Experts of a small language model.
Experts: 64 experts in each of 4 layers, 240 GELU neurons an expert, 4 picks a token.
Below are experts of layer 5 (counted from 0) of a mixture-of-experts language model. Rows are named router (the router's row for the expert), up (a neuron's input weights, with its number), down (a neuron's output weights, with its number) and show model dimensions 384-511. Each number is 200 + 30 x the weight over its row's rms, rounded and kept within 0 to 999.
After each expert's rows: a language model's description of what the expert responds to; "mostly gets" lists some tokens that are sent to it at least half of the time. This comes from a sample of Wikipedia text that the model never trained on.

# expert 2
router,160,192,194,192,174,147,134,247,193,180,169,187,195,240,186,200,198,195,205,176,176,144,172,153,225,265,287,232,199,207,217,220,196,222,229,170,175,267,203,196,230,203,113,186,178,213,246,218,207,205,188,250,221,222,195,185,168,232,180,156,184,208,201,176,185,166,164,182,232,166,228,181,234,170,190,198,218,223,233,195,217,209,224,162,198,168,168,171,236,209,245,196,209,204,204,116,255,180,169,174,213,181,222,148,154,195,163,202,186,196,187,170,150,214,226,167,234,198,171,234,197,213,205,209,220,219,199,185
up0,249,209,221,218,195,231,243,216,135,179,196,168,156,212,183,171,180,201,212,222,193,182,231,195,194,183,217,217,154,271,157,239,150,157,153,214,211,203,229,233,159,181,214,180,132,227,190,216,210,195,166,210,218,160,168,217,134,247,194,187,193,222,195,205,176,199,198,217,225,162,226,224,227,201,182,227,262,204,260,200,209,230,200,176,204,148,186,230,189,241,213,211,213,267,262,193,185,189,163,191,194,150,204,197,213,118,170,224,197,215,191,257,197,201,217,164,224,191,124,205,185,180,209,183,218,248,192,230
down0,208,226,184,210,185,186,184,150,210,208,199,177,195,196,185,168,198,179,159,177,170,179,229,247,229,219,184,226,148,173,244,236,284,190,187,233,160,241,192,174,157,205,180,212,211,202,216,225,198,221,210,188,184,202,231,192,213,230,181,224,203,215,204,221,215,177,220,227,202,192,204,174,176,171,169,234,205,214,171,259,258,203,147,183,203,159,195,245,208,221,193,198,220,256,162,195,217,191,166,232,256,187,138,184,166,218,208,242,256,209,192,205,188,142,168,219,227,194,190,165,184,187,232,172,211,193,189,233
What it handles: Title words in quotes
mostly gets: " You", " Love", " Your", "!", " My", " des"

# expert 32
router,205,215,188,153,155,153,230,267,134,203,211,172,175,211,174,242,204,209,201,209,220,123,189,165,255,203,250,201,191,212,217,138,220,208,203,202,170,238,199,175,240,200,198,180,199,216,223,178,212,258,223,256,159,248,176,182,192,226,207,165,173,176,240,199,187,171,182,182,158,211,229,200,231,214,241,178,175,214,253,179,189,273,216,220,181,191,169,215,234,224,258,236,207,180,187,171,232,218,214,225,151,224,240,147,180,213,165,185,207,168,202,185,182,229,216,173,179,163,164,214,223,229,224,256,158,189,172,211
up0,209,216,169,239,194,251,219,212,230,196,185,199,195,209,170,212,165,185,199,186,197,216,231,199,202,223,226,154,176,222,220,222,226,185,210,174,176,223,262,238,180,216,214,177,238,181,149,194,246,190,194,242,223,193,166,172,205,221,217,154,180,179,140,163,181,175,225,248,159,157,168,172,200,201,180,238,259,194,186,215,205,206,163,241,203,233,210,178,271,196,191,249,224,202,263,187,197,193,189,173,212,187,201,165,224,163,221,184,156,204,238,205,209,191,226,232,218,212,233,145,105,210,197,193,212,174,213,247
down0,247,177,236,194,217,224,239,149,245,225,209,197,205,225,146,159,191,223,226,224,237,177,209,117,185,173,203,217,227,246,225,247,201,209,240,226,180,223,205,205,237,167,153,179,175,210,161,261,146,160,195,214,223,202,201,145,172,181,219,192,213,224,224,152,253,175,257,221,199,238,175,220,201,190,187,187,210,199,175,207,228,178,238,192,171,190,236,212,207,179,223,148,228,177,191,197,193,220,223,229,158,143,218,214,185,202,193,217,189,281,141,234,220,154,253,176,223,247,159,243,222,130,142,181,186,224,218,185
What it handles: Date ranges, parentheses
mostly gets: " due", " (", " was", " moved", " get", " went"

# expert 10
router,183,227,196,183,149,179,193,251,187,170,206,185,194,190,196,230,179,197,222,211,163,130,166,140,228,279,253,217,201,219,204,186,230,200,191,167,201,224,193,169,282,223,133,172,166,211,188,191,208,213,192,268,197,170,217,169,158,219,182,214,140,212,205,193,189,204,177,191,195,209,207,197,263,194,216,169,187,179,246,234,212,210,212,214,219,204,195,178,209,220,246,197,219,207,195,148,205,213,164,187,193,194,255,166,172,185,186,153,161,209,217,198,175,255,235,165,168,218,196,222,174,191,214,193,199,231,161,194
up0,215,266,172,182,145,212,166,215,204,212,220,215,208,178,197,216,227,164,236,239,161,172,152,187,184,241,196,182,200,212,211,262,201,199,211,207,189,156,186,181,256,156,197,222,180,220,185,197,197,187,161,232,198,197,202,191,234,235,197,217,166,215,222,149,198,143,181,149,226,167,167,217,192,169,210,157,177,192,187,176,244,188,161,198,225,223,166,237,187,182,209,182,203,174,172,119,206,202,155,201,241,175,165,196,236,192,190,199,185,201,196,194,175,233,236,148,195,196,188,206,174,202,231,241,190,256,188,137
down0,200,164,205,205,217,189,203,175,136,220,225,203,236,242,192,173,181,236,186,229,205,201,186,210,170,156,185,231,191,223,215,217,149,225,213,189,186,210,174,228,143,214,232,245,207,205,195,178,179,206,232,201,207,145,213,195,219,162,186,257,193,214,157,219,218,185,206,250,164,279,249,179,196,214,148,191,234,159,222,150,244,223,225,176,200,200,181,176,190,212,186,219,196,185,217,209,196,238,229,194,259,214,219,234,179,204,212,190,235,162,194,203,193,231,200,184,258,202,191,182,203,199,189,167,205,149,141,171
What it handles: Name and title fragments
mostly gets: " Me", " You", " Love", " Be", " My", " Is"

# expert 22
router,177,166,221,181,147,169,223,259,179,150,162,174,216,228,210,181,213,220,198,159,207,167,146,168,216,283,270,197,248,186,172,151,218,195,189,209,160,249,181,193,248,180,177,167,188,196,223,184,237,200,228,218,176,219,173,170,209,173,186,126,201,245,241,186,196,151,215,191,227,220,203,226,260,163,207,199,244,168,207,187,216,254,212,194,205,171,152,231,242,197,244,188,217,239,197,169,274,185,203,192,193,215,230,132,189,216,151,193,180,191,217,181,218,214,236,188,211,174,164,150,215,205,254,237,206,184,214,177
up0,205,188,212,188,184,152,181,228,172,221,236,206,254,207,182,179,243,72,236,188,188,145,171,157,220,256,207,172,155,217,216,159,187,169,169,205,183,218,179,227,241,201,203,251,178,253,224,161,221,237,208,197,179,239,166,193,176,207,207,178,161,164,181,144,258,164,215,216,202,218,198,227,257,154,228,214,190,279,223,182,210,196,182,175,202,210,179,247,188,176,243,180,227,225,187,150,185,215,187,192,238,227,207,161,188,211,231,189,219,183,225,217,137,206,156,216,197,220,168,224,189,208,213,193,137,191,222,229
down0,165,229,173,169,224,154,213,195,165,220,192,178,200,173,213,187,228,177,138,198,156,236,186,201,162,177,188,218,209,231,220,201,223,199,196,134,168,179,189,163,171,179,185,182,184,175,183,205,164,239,126,171,204,188,181,186,216,250,243,158,175,187,190,258,167,155,172,204,204,191,189,208,196,225,204,204,230,184,212,152,225,190,228,197,143,220,233,207,194,182,210,207,218,214,251,181,154,219,201,230,212,230,222,224,255,249,235,178,188,198,174,204,203,212,174,191,178,222,184,153,240,170,217,206,257,174,155,161
What it handles: Infobox punctuation and coordinates
mostly gets: " Synonyms", " Coordinates", " Species", "):", " Clade", " Born"

# expert 0
router,200,223,171,180,176,172,205,214,165,174,195,137,209,224,241,198,223,208,249,206,203,213,201,178,191,276,274,220,248,188,192,187,222,212,204,211,213,224,193,246,307,188,140,168,174,239,209,191,227,181,228,207,214,238,144,228,220,159,175,164,147,241,236,234,187,145,205,144,193,178,192,203,234,180,236,215,197,168,200,217,230,231,186,191,236,188,181,222,204,186,208,181,213,240,210,185,253,204,158,180,153,223,212,185,173,216,183,203,160,214,187,170,202,199,244,187,180,203,197,204,158,172,189,270,220,177,214,234
up12,170,214,181,154,274,145,225,168,143,262,88,227,209,211,172,229,206,219,154,252,217,176,173,185,249,251,229,191,181,184,211,214,169,184,247,206,175,187,251,223,190,223,193,180,219,207,181,196,146,202,220,217,195,176,286,146,178,217,180,199,155,192,214,165,180,220,213,177,200,195,201,180,229,177,214,232,163,227,248,151,225,222,216,218,200,166,208,185,250,228,217,191,159,251,244,144,199,191,262,210,222,186,156,209,182,224,217,225,177,202,194,188,220,250,208,197,200,209,218,192,230,263,176,195,171,177,166,151
down12,225,154,229,198,250,194,180,246,177,148,228,211,195,140,252,214,204,142,205,138,238,203,171,232,254,186,212,181,232,225,234,180,192,213,187,199,205,198,249,173,233,181,164,192,177,255,203,133,247,176,219,204,208,229,227,191,215,167,209,252,178,227,225,183,214,205,207,193,160,174,199,157,179,185,194,215,171,194,150,201,149,210,216,216,205,190,188,210,237,221,222,167,200,218,240,276,187,176,193,171,196,241,183,190,156,258,193,207,210,186,176,175,212,231,215,179,192,173,205,204,221,239,195,225,164,250,222,246
What it handles: Line-start list and table markers
mostly gets: "|", "=", " Born", "Personal", " Clade", " Species"

# expert 14
router,219,218,186,146,168,193,191,268,170,200,201,175,187,237,186,257,202,206,203,251,135,172,152,162,179,222,265,206,208,196,200,175,249,225,195,230,211,217,177,212,280,199,157,179,197,230,221,192,191,197,192,228,236,205,214,120,220,183,182,184,220,223,210,160,175,172,170,175,192,207,200,182,181,211,230,187,234,211,228,182,173,213,145,177,243,212,209,224,194,167,213,206,214,211,194,181,228,282,123,210,203,192,199,183,171,224,202,218,167,207,217,200,235,231,256,170,136,206,177,177,195,184,182,243,131,179,185,201
up12,192,223,164,221,215,183,166,182,212,147,231,206,236,190,184,190,214,222,202,207,283,181,208,242,219,187,251,196,183,203,133,237,244,170,236,205,192,159,229,206,148,228,258,229,215,247,219,159,257,144,208,145,208,173,232,235,210,193,201,218,237,224,207,198,217,149,235,160,177,135,154,279,197,207,150,183,174,163,164,217,265,161,219,224,233,191,215,206,206,242,230,227,219,231,169,200,172,202,170,187,189,241,224,175,233,216,173,236,188,209,148,181,229,183,189,174,173,219,171,189,129,196,190,199,193,187,214,209
down12,230,179,236,202,196,179,157,223,157,211,204,187,181,200,182,186,265,215,235,147,224,206,210,232,223,191,193,169,190,213,174,204,188,166,199,216,178,262,234,198,209,232,262,212,201,220,187,207,218,216,209,233,178,179,242,154,172,221,181,263,149,194,165,201,136,237,197,177,144,199,244,218,151,225,126,202,227,182,196,222,197,198,218,184,218,198,146,209,242,233,147,183,207,157,222,159,199,140,238,210,146,214,162,212,223,186,183,196,205,233,172,216,159,217,169,174,189,210,238,227,194,217,180,234,215,210,220,173
What it handles: Hyphens and list dashes
mostly gets: "’", " played", " plays", "-", " play", " playing"

# expert 21
router,157,179,194,194,179,144,211,251,173,210,168,150,194,217,149,195,189,221,196,216,219,175,159,188,250,232,257,166,217,177,174,176,206,189,204,228,224,213,184,227,251,143,165,177,165,232,267,155,211,182,247,235,201,224,227,173,223,208,175,129,199,179,215,200,178,175,182,197,210,167,231,177,282,167,233,258,198,229,213,186,232,259,219,171,190,202,177,209,279,230,267,178,256,199,235,162,245,240,149,185,211,206,247,151,223,198,171,207,148,213,202,190,190,210,263,175,153,194,150,187,221,195,239,226,169,230,169,187
up0,193,210,162,200,186,228,160,243,132,207,187,191,196,200,216,201,181,207,201,202,174,193,207,172,196,211,196,214,262,227,279,153,211,202,212,198,180,178,188,170,235,189,175,239,160,178,228,197,197,184,316,224,149,226,158,184,259,236,202,254,171,177,283,224,245,194,180,178,218,192,192,178,210,186,166,187,155,220,157,131,154,147,204,191,194,208,166,220,148,188,223,151,213,195,142,190,228,194,229,208,205,202,210,215,174,187,185,185,224,222,222,143,207,139,198,142,196,230,236,208,212,213,165,177,226,208,220,207
down0,209,217,186,204,243,203,246,182,157,215,242,165,212,167,245,174,193,159,130,213,219,161,188,134,240,183,223,199,194,170,226,218,231,198,176,217,196,144,193,255,214,193,193,222,227,202,212,187,250,169,171,225,176,206,226,208,220,129,249,226,198,196,209,179,213,217,191,242,165,168,192,162,197,150,206,239,144,146,170,181,209,217,174,250,228,208,174,205,202,218,165,215,206,217,187,219,200,169,183,152,267,221,202,234,211,184,173,200,191,176,225,220,186,221,221,170,107,241,220,175,176,212,196,172,195,206,183,246
What it handles: Infobox field colons
mostly gets: ":", "):", " :", "',", "°", " –"

# expert 44
router,140,181,204,160,121,179,213,236,123,210,185,145,168,205,188,217,166,176,262,215,188,174,177,162,266,255,238,216,168,189,207,169,238,240,225,175,229,222,144,215,215,175,168,186,181,211,274,212,235,249,190,218,218,189,182,174,213,194,191,209,208,211,199,205,155,150,194,216,229,195,228,201,260,156,188,215,217,169,189,176,210,238,240,149,206,158,175,222,238,214,222,198,217,206,201,139,233,229,132,214,158,216,220,171,183,220,180,231,158,212,212,196,236,225,225,154,187,207,154,158,191,192,227,239,185,219,144,194
up0,173,231,149,187,242,176,176,172,157,196,185,182,172,193,220,198,205,171,158,212,199,189,218,188,163,226,214,217,178,200,219,177,190,189,187,205,206,198,241,241,218,240,210,234,157,196,229,166,184,191,211,164,154,156,196,227,156,203,187,243,172,176,233,186,171,204,201,181,227,202,200,228,217,199,229,218,256,236,230,190,182,208,178,173,183,210,180,170,189,181,201,119,207,273,176,286,209,213,142,133,239,222,225,185,218,159,257,246,179,164,233,205,193,180,224,188,215,201,218,235,198,241,226,185,213,197,251,246
down0,227,245,184,172,210,173,211,241,219,166,191,206,217,236,194,168,207,232,218,191,258,179,181,153,186,288,249,179,204,174,150,193,194,215,212,229,227,256,227,162,189,154,230,256,216,230,154,165,186,286,213,216,204,210,160,219,245,213,238,222,183,202,219,169,222,229,235,214,205,203,176,261,150,199,227,189,217,173,230,185,208,158,173,228,192,217,130,205,120,211,203,199,225,178,186,184,166,179,159,184,219,219,220,228,195,152,181,163,240,213,185,219,189,197,181,180,253,138,236,253,176,240,203,188,258,181,190,204
What it handles: Prepositions after nouns
mostly gets: " including", " include", " includes", " throughout", " across", " regarding"